{"d_shared_expert": 640, "moe_layers": [1, 2, 3, 4, 5, 6, 7, 8, 9, 10, 11, 12, 13, 14, 15, 16, 17, 18, 19], "vocab_size": 16384, "beta1": 0.9, "train_tokens": 421400000}
Below are experts of layer 2 (counted from 0) of a mixture-of-experts language model. Rows are named router (the router's row for the expert), down (a neuron's output weights, with its number) and show model dimensions 128-255. Each number is 128 + 24 x the weight over its row's rms, rounded and kept within 0 to 255.
Before each expert's rows: "comes before" lists some tokens at least twice as common just after its tokens as in all text. This comes from a sample of Wikipedia text that the model never trained on. Tokens count by the router's weight.

# expert 1
comes before: "201", "1", "200", "202", "2", "3"
router [125 119 117 132 147 127 165 119 175  95 133 155  87 159 137 117 171 145  85 143 154 126 147 120 157 135 123 117  92 140 109 127 122 140 106 118 116 138 120 114 113 173 148 110 108 147 133 142 108 123 144 140 148 166 156 102 121 124 109 160 103 149 150 133 147 163 105 119 103 106 147 145 149  92 101 129 121 132 111 111 109 100 105 141 101 173 102 174 126 134 136 111  94 102 100 103  83 155 108 153 155 157  77 101 140 141 122 134 115 149  99 117 153  85 143 103 139 123 144 150 108 109 120 157 163 127  81 108]
down0 [133 145 110 187 136 110 136 149 174 135  69 148 121 112 152 108 117 100 120  92 149 141 144 154 140 132 159 121 129 185 143 107 100  94 131 137 150 104 108 154 187 106 142 151  96 127 122 153 112 116 178 143 127 159 122 120 143 133 144 139 129 135 125 125 141  99 128  77 114 126 103 154 141  99 141 133 167 116 154 122 123 113 142 107 128 135 126 120 100 118 156 150 135  86 170 161 167 138 147 144  55 132 120 118 120  90 143  98 117 157 114 110 125 161 118 127 131 128 129 117 138 107 121 144 114 133 164 116]
down1 [136 146 159 115 120  90 106 128 173 150 125 143 153 126 125 103  70 126 130 125 115 129 128 133 141 141 110  96  91 109 158 117 154 107 131 147 131  84  99 152  92 111 112 136 111 132 107 134 137 159 144 133 139 142 115 106 143  86 133  87 151 118 130 118 179 145 139 153 153 138 108 136 104 140 182 174 192 103 140  60 129 124 120 125 133 151 161 118 153 104 182  96 145  88 164 154 166  91 122 110 154 120 146 149 108 133 114 142 112 143 114 127 110 161 157 107 165 126 142 107 123 165 119 127 133 139 138 145]
down2 [105  91 139 181 131 135 132 153 128  96 123 135  93 134  75  90 119 139 132 128 183 154 131 141 129 152 142 194 142  96 112 157 134 117 147 108 144 115 143 124 164 178 143 157 109 105 112 139 112 149 114 146 133 130 155 157 140 186 172 152 120 128  79 124 118 145 147 164 123 120 110 145 157 114 142 144 156 156 114 159  82 178 101 156 154 109 152 157 136 145 167 131 135 155 132 146  94 133 111 123 134 143 102  75 126 126  90 146 139 134 110 109 123  97 118  65 167 128 116 122 109 102 119 142  92 124 124  90]
down3 [130 104 134 116 122  95 121 129 111  96 116 136 142 120 134 186 127 122 121 131 151 111  52  75 150  88  97 122 123 156 108  95 132 100 123 117 123 163 115 139 161 138 120 162 121 149 130 132 113 163 116 132 135 123 104 171 126 120  84 118 139 122 133 109 141  94 115 110 202 119 142 145 105 130 110 112 154 135 117 124 166 113  99 136 144  90 124 155 138 178 129 145 106 134 101 103  88 124 141 128 118 119 125  95 151 148 157 140 135 106 102 151 141 116 170 171 190 157 159 171 156 125 126 136 149 154 144 118]
down4 [159 107 143  91 114 152 142 141 113  96 133 112 100 144 147 139 132 158 131 153 124 124 139 123 130 117 145 124 141 133 164 154 126 148 147  95 146 121 154  96 101 109 133 121 105 144 124 177 163  58 147 100 149 131 122 109 143 149 148 143 110  81 151 173  93 125 129 108 151 112 114  87 153 103 175  88 145  95 156 106  99  96 133 138  91 112 147 142 135 129 139 162 124 137 153 136  87 120 131 116 122  74 143 116 168  82  96 168 106 146 151 120 101 152  97  91 104 140 101 128  82 119 160 126 121  98 123 103]
down5 [121 133 146 137 146 106 119 132  81  92  81 139 135 153 111 122 113 102 111 131 133  80 124 113 158 126  81 120 155 149 114 137 130 152 130 124 149 104 142 122 171 159  73 160 142  64 118 114 139 150 111 102 145  95 104 137 153 153 142  97 103 150 122 142 153 175 168 125 134 133 129 178 123 124 151 124 131 125 142  62 148  82 103 140 128 111 103 133 130 143 166 158  67 123  82 157 116  96 168 130 158 127 138 147 156 105 109 137 151 115  99 144  82 137 124 125 142 132 113 111 130 180 153 169 153 142 179 118]
down6 [149 110 131 171 139 113  95 143 119 157 156 169 120 153 148 157 122  97 147 148  90  78 136 108 125 143 130 119 160 153 126  96 102 110 122 114 153 161 108 128 129 133 164 113  82  88 156 142 110 101  92  73 126 108 173  96 158 132 146 113 146  89 147  87 136  93 148 114 112 107 101 140  93 166 111 141 115  89 158 113 118 121 139 145  87 134 121 120 124 172 142 163 146  88 170 143 150 131 145 135 131 119 144 153  98 103 157 172  80  73 141 108 111 137 214  85 107 107 123 131 168 133 127 124 173 117 127 145]
down7 [142 164 175 158 185 149 128 128  93 148 110 119 131 134 136 118 147 116 166 169 143  73 113  99  98 154 139 131 139  94  92 114 150 155 105 138 121 139 129 155  76 107 149 139 121 144 128 135 120 104 130 134 142 108 109 162 136 152 140 141 131 117 103 149 203  94 121 145 160 158 158  86 107 150 164 135 145  79 126 110 113 176 108 109 107 151 120 157 103 116 127 119 178 134 149  98 153 162  98 160 128 115 164  85 113 151 153 152 121  75 160 153 153 125  89 147 145 151 146 138 106 130 113  99 163 155 124 127]
down8 [167 153 140 167 117  68 154 158 115 136 109 146 116 137 129 138 104 114 133 106 139  99 115 129  87  95 120 138 136 134 168 151 122 168 102 121 131  77 133 153  97 101 123 133 144 155 147 122 176 158 124 107 157 157 142 128 181 124 106 100 136 156 110 102 145 129 136  91 132 121  84 152 110 144 135 158 170 120 141  68 161 133 135 109 101 150 136 114 156 156 152 134 121 146 167 120 137 161 164 123 162 116 137 152 140 158 119 118 112 124 111 126 102 152 137 134 122 109 102 118 160 146 133 174 140 124 120 154]
down9 [152 149 149  95 152 159 144 131 171 121 158 129 142  93  90 115 108 130 142 156 139 111 115 159 121 101 129  95 112 135 106 142 104 128 108 153 109 133 117 113 119 117 106  86 130 130 144 127 125 124  97 146 165 113 115  97 117 119 132  97 125  88 157  95 173 137 136 116 123 139 141 129 114 142 173 152 103 132 169 149 139 150 106 149 112 114 136 170 100 152 120 120 132 117 136 108 129 140 160 124 124 144 135 149  95 125  78  89 150 119 120 128  93 125 108 132 144 117 161 147 142 139 146 127 114 119 154 126]
down10 [103 110 140 169 120 133 114 112 148  91 131 154 138 140 155 158 102 101 156 142 140 150 138 129 150 151 125 121 121 160 107 129 133 155 121  98 144  97 126 115 114 136 161 115 102 146 156 117 116 102 145 102 145 130 133 122 103 143  96 179 104  95 128 111 144 128  98 133 134 107 139 150 131 131 158  92 113  94  89 194 108 131 134 123 130 191 118 125 107  98  79 126 101  86 127 107 114 146 119 128 116 117  68 131 178 129  99 132 140 157 148  98 106 106  95 141 136 127 121 141 128 143 148 101 147 116 103 125]
down11 [105 134 158 119 146 106 121 110 104 152  85 143 173 120 141 110  98 121 137 152 108 125 127 128 126 107 154  96 113 110  83 157 129  93 148 145 103 174 134 122 166 166 141 144 134 148 122 105 135 102 146 137  94 153 155 142 113 164  95 115  86 110 157 115 135 147 149  77 120 123 109  99  89 186 107 149 164 143 146 136 118 134 121 142 112 159 113 162 107 121 154 139 122 116 112 162 103 134 152 126 113 157 126 147 108 119 157 134 124 115  61  77 126 129 131 194 151 114  99 160  96 115 169 130 117 104 123 167]
down12 [112 125 133 101 146 144 142 142 186 108 130 146 122 133 110 165 134  97 126  64 133 157  93 135 123 114 107 146 129 138 127 149  96 152 106 202 111 184 162 130 119  95 168 114 118 115 145 124 129 100 118 128 134 115 144 100 127 116 102 126 175 126 175  90 143  89 137 114 157 108 124 150 101 135 123 108 126 127 109 179 122 117 170 114 115 151 147 126  68 115 125 152 145 161 104 166 137 146 144 147 157 114 142 166  92 161 189 142 163 139 154 114 131 100 125 156 135 140 141 146 124 120 114 148 124 142 120 104]
down13 [117 143 163 120 111 143 132 133 118 157 115 115 116 143 141 121 105 121 126 107 144 133 102 169 152 142 166  76 134  61 131  99  77  93 189 155 144 160 118 114 123 101 104 139 146 149  71  94 130 154 114 138 121 158 102 151 102 135 173 102 174 143 106 165 137  95 100 103 144 124 133 150  83 115 149 111 123 124 157 123 148 175 115 103 112 131 120 148 136  90 137 120 124 110 100 120 106 102 135 129 107 138 134 134  92 102 170 126 143 122 141 149  71 111 134 134 131 146 108 122 140 158 135 141 149 126 119 143]
down14 [139  84 175 135 118 119 127 133 149 108 109 147 106 173 194 144 105 132 104 125 145 113 118  98 164 114 111 167 117  81 101  73 111 163 126  83 112 142 139 121 153 157 177 111 143 132 126 155  66 121  99 108 140 106  98 158 128 106 135 138 161  87 131 119  91 131 164 121 115 101 161 142 104 129 149 107 112 148 100 145 122 155 126 170 116 135 138 122  99 143 124 136  96  94 149  85 107 103 114 107 135 129 122 165 169 120 112 114 128 170 136 135 117 183 114 122 164 158 116 114 171 129 126 147 135  84 132 136]
down15 [140 139 110  78  99 178  78  98 156 130 115 116 139  97 106 147  95 138 142  91 142 104 151 102 113 120 128  97 131 114 130 126 104 104 120 102 108 141 139 120 141 156 163  97 143 119 116 140 140 146 152 144 135 117 122 102 122 122 129 155 134 117 151 105  90 120 109 110 104 118 121 121 140 111 135 159 144 116 112 179 136  71 119  84  91 150 129 159 149  91 114 129 142 105 103 133 162 105 126 179 138 104  79 109 133 155 150 163 128  89 154 105 130 155 115  94  83 193 134 104 113 129 141 128 153 109 122 139]
down16 [156 119 129 130  98 130 133 101  93 146 179 111 152  94 128 157 131 112 140 137 102 142 106  88 155 117 108 129 174 131 164 170 121 116 152  91 110 115 186 129 131 102 140 126 150 121  97 123 108 152 108 163 132 132 112 116  95 134 172  88 125 176 120 104 126 106  73 137  97 125 138 114 149 122 138 144 119 150 113 192 117  87 133 106 142 137 136 130 151 170 148 146 110 169 166 149 119 119 148 211 115 119 101 130  92 119 106 120 155 144 117 141 120 142 116 116 116  89 122 123 135 166 106 108 100 155 116 157]
down17 [130 156  99 135 144 116 102 135 115  96 171 113 118 149 112  69 135 139 106 153 131 107 113 118 115  97 130 136 114 126 136 175 109 152 141 152 117 126  74 157 121 105 159 122 117  98 134 147  91 115 142 135 126 122 138 116  99 137 189 167 146  98 131 137 170 129  92 124 128 117 151 118 162  97  63  98 109 133 123 190 114 159 157 130 140 134 150 114 155 120 145  80 128 113 117 126 130 152 128 123 112  98  92 124 152  88 165 128 166 133  82 115 155  93  81 139 146 150  81 137 113 155 137 145 107 141 132 146]
down18 [170 115 109 122 153  74 133 145 119 158 135  91 127 116 121 109 135 135 138 113 174 102 107 130 140 120 116 159 110 107 122 126 112 143 149 108 125 132 171  95 139 142  91 157 145 117 147 179 146 157 123  83 134 143 125 142 163 150 130 180 175 131 132 117  88 157 123 123 141  89 143 122 127 126 185 135 141 103 126  99 117 104 144 139 160 133 133 160 101 132  93 115 176 103 135 107 196 147 184  61 169  88 124 121 157 155 152 112 134 151 149 134 110  77 145 114 110 153 133 130 147 119 133  97 138 135 118  80]
down19 [101 129 121 145 155 110 134 155 113 100 128 113 126 134 159 160 134 132 126 138 174 175 111 149 127 167 142 133  92 142 181 126 140 158 111 144 109 153 101 169  80 157 121 155 150 153 154 135 143 100 123 146 166 122 136 128 137 114 122  95 143 124 171 142 139 132 101 102 125 128  81 119 142 146 122 115  99  85 164 130 145 120 126 114  95  70 134 144 129 181 152 149 148 132 121  84 140 133 129 153 160 127  93 117 126 119 126 116 145  78 132  85 159 170  65 178 122 140  81 126 117 119 145 102  98 110  99 101]
down20 [100 133 148 142 150 194  92 120 128 116 156 144 117  81 152 127 147  88 127 152 132 126 122 139 121  99 122 109 108 124  93 193 142 125 122 130 125 103 104 173 157 104 145 139 132 143 146 131 141 123 170 155  97 113 152 128 146  94 138 180 127 142 111  95 136 143  70 131 121 104 105 157 142 152  99  90 162  95 104 140 132 115 100 125 154 121 102 144 112  84  88 167 126 132 121 113 106 101 114 133  94 116 157 134 135 107  96 153  95  90 134 104 102 107 100  94 134 112 176 126 156 110  98 138 165 162 143  99]
down21 [138  99 165 120 125 142 137 186 200  85 131 115 154  96 124 112 124 149  70 112 155 120  90 118 137  90 147 126  73 110 134 165 140 124 136 151 144 140 147 158 104 146  96 103 136 121 122 144 126 113 152 131 115  97 106 143 136 116 139 140 139 167 161 140 135 122 149 103  94 122  93 137 156 112 126 116  99  92 101 126 155 144 131 106 125 137 127 139 189 120 114 118 135 137 144  99 172 115 166 148 164 125 149 141 148 147  60 164 125 140 140 106 104 130 140 142 179 111 159 127 113 109 121 150  94 123 171 108]
down22 [ 96 156 118 140 133 145 130 109  86 100 155 143 167 107 115 157 192 149 135  98 165 143 135 127 130 111 122 122 133  56 110  81 122 166 119 122 107 131 120 154 109 115 133 158 144 115 122 101 118 172 123 133  99 117 160 108 150 117  85 133 115 176 182 141  77 159 122 127  82 170 126 135 118  91 122 119 106 151 104 154 118 110 178 159 155 133 131 122 117 135  94 102 119  86 113 137 133 127 133 142 126 117 114 135 111 147  85 140 107 131 109 135 155 142 120 116 158 148 119 137 132  89 104 106 110 164 148 100]
down23 [ 97 104 161 127 146 116  99  85 115  95 103 149  95 118 147  72 109 115 120 134 189 179 153 113 122 143 120 135 122 130 117 143 113 107 134 174 131 172 122 133 155 100 160 111 145 136 154 131 126 158 120 114 157 148 132 113  95  98 121  58 119 100 173 142 133 185 127  92 128 132 120 127 155 141 150 109 119 152 163 205 138 116 114  89  89 140 110 113  89 112 173 139 111 168 121 141  83 161 119 129 150 110 125 143 152 140  70 131 129 125 124 120 133 102 112 145 103 154 147 121 115 120 144 141 146  76 150 111]
down24 [103 159 103 160 100 106  93 141 149 131  95 155 114  84 115 111 129 109 150  71  95 157 132 162 126  98 160  85 114 109 120 142  86 103 166 148 122 170 133 161 119 147 100  80 151 123  98  89 141 140 167 146  90 110  96 138 119 134 146 123 120 139 135 120 101 110 138 150 136 137 140 103 141 142 127 130 141 166  93 131 126 140 118 138 136 119 126 100 119  91 130 148 125 113 126 109 138 106  91 105 130 154 138 124 134 126 142 154 156  97 119 166  73  86 121 138 132 131 145  96 161  80  63 125 137 137 116 139]
down25 [114 115 141 130 130 133 110  99 142 141 120 140 131 129 149 138 143 116 120 180 187 150 121 116 172 126 141  88 121 124  97 147 116 156  96 154 116 107  81 117 119 147 135 117 121 144 121 123 115 124 115 169 121 127 127 101 116 149 121 146 123  91 102 178 127 163  77 140 145 151 144 133 144  79 121 125 115 125 116 196 132 161 176 125 128 143 107 137 149 131 157 113 127 130 123  82 124 180 102 147 154 157 156 103 167 127  91 111 138 140 118 139 175 127  97  90 134 164 128 111 125 125 122  92 150 121 112 132]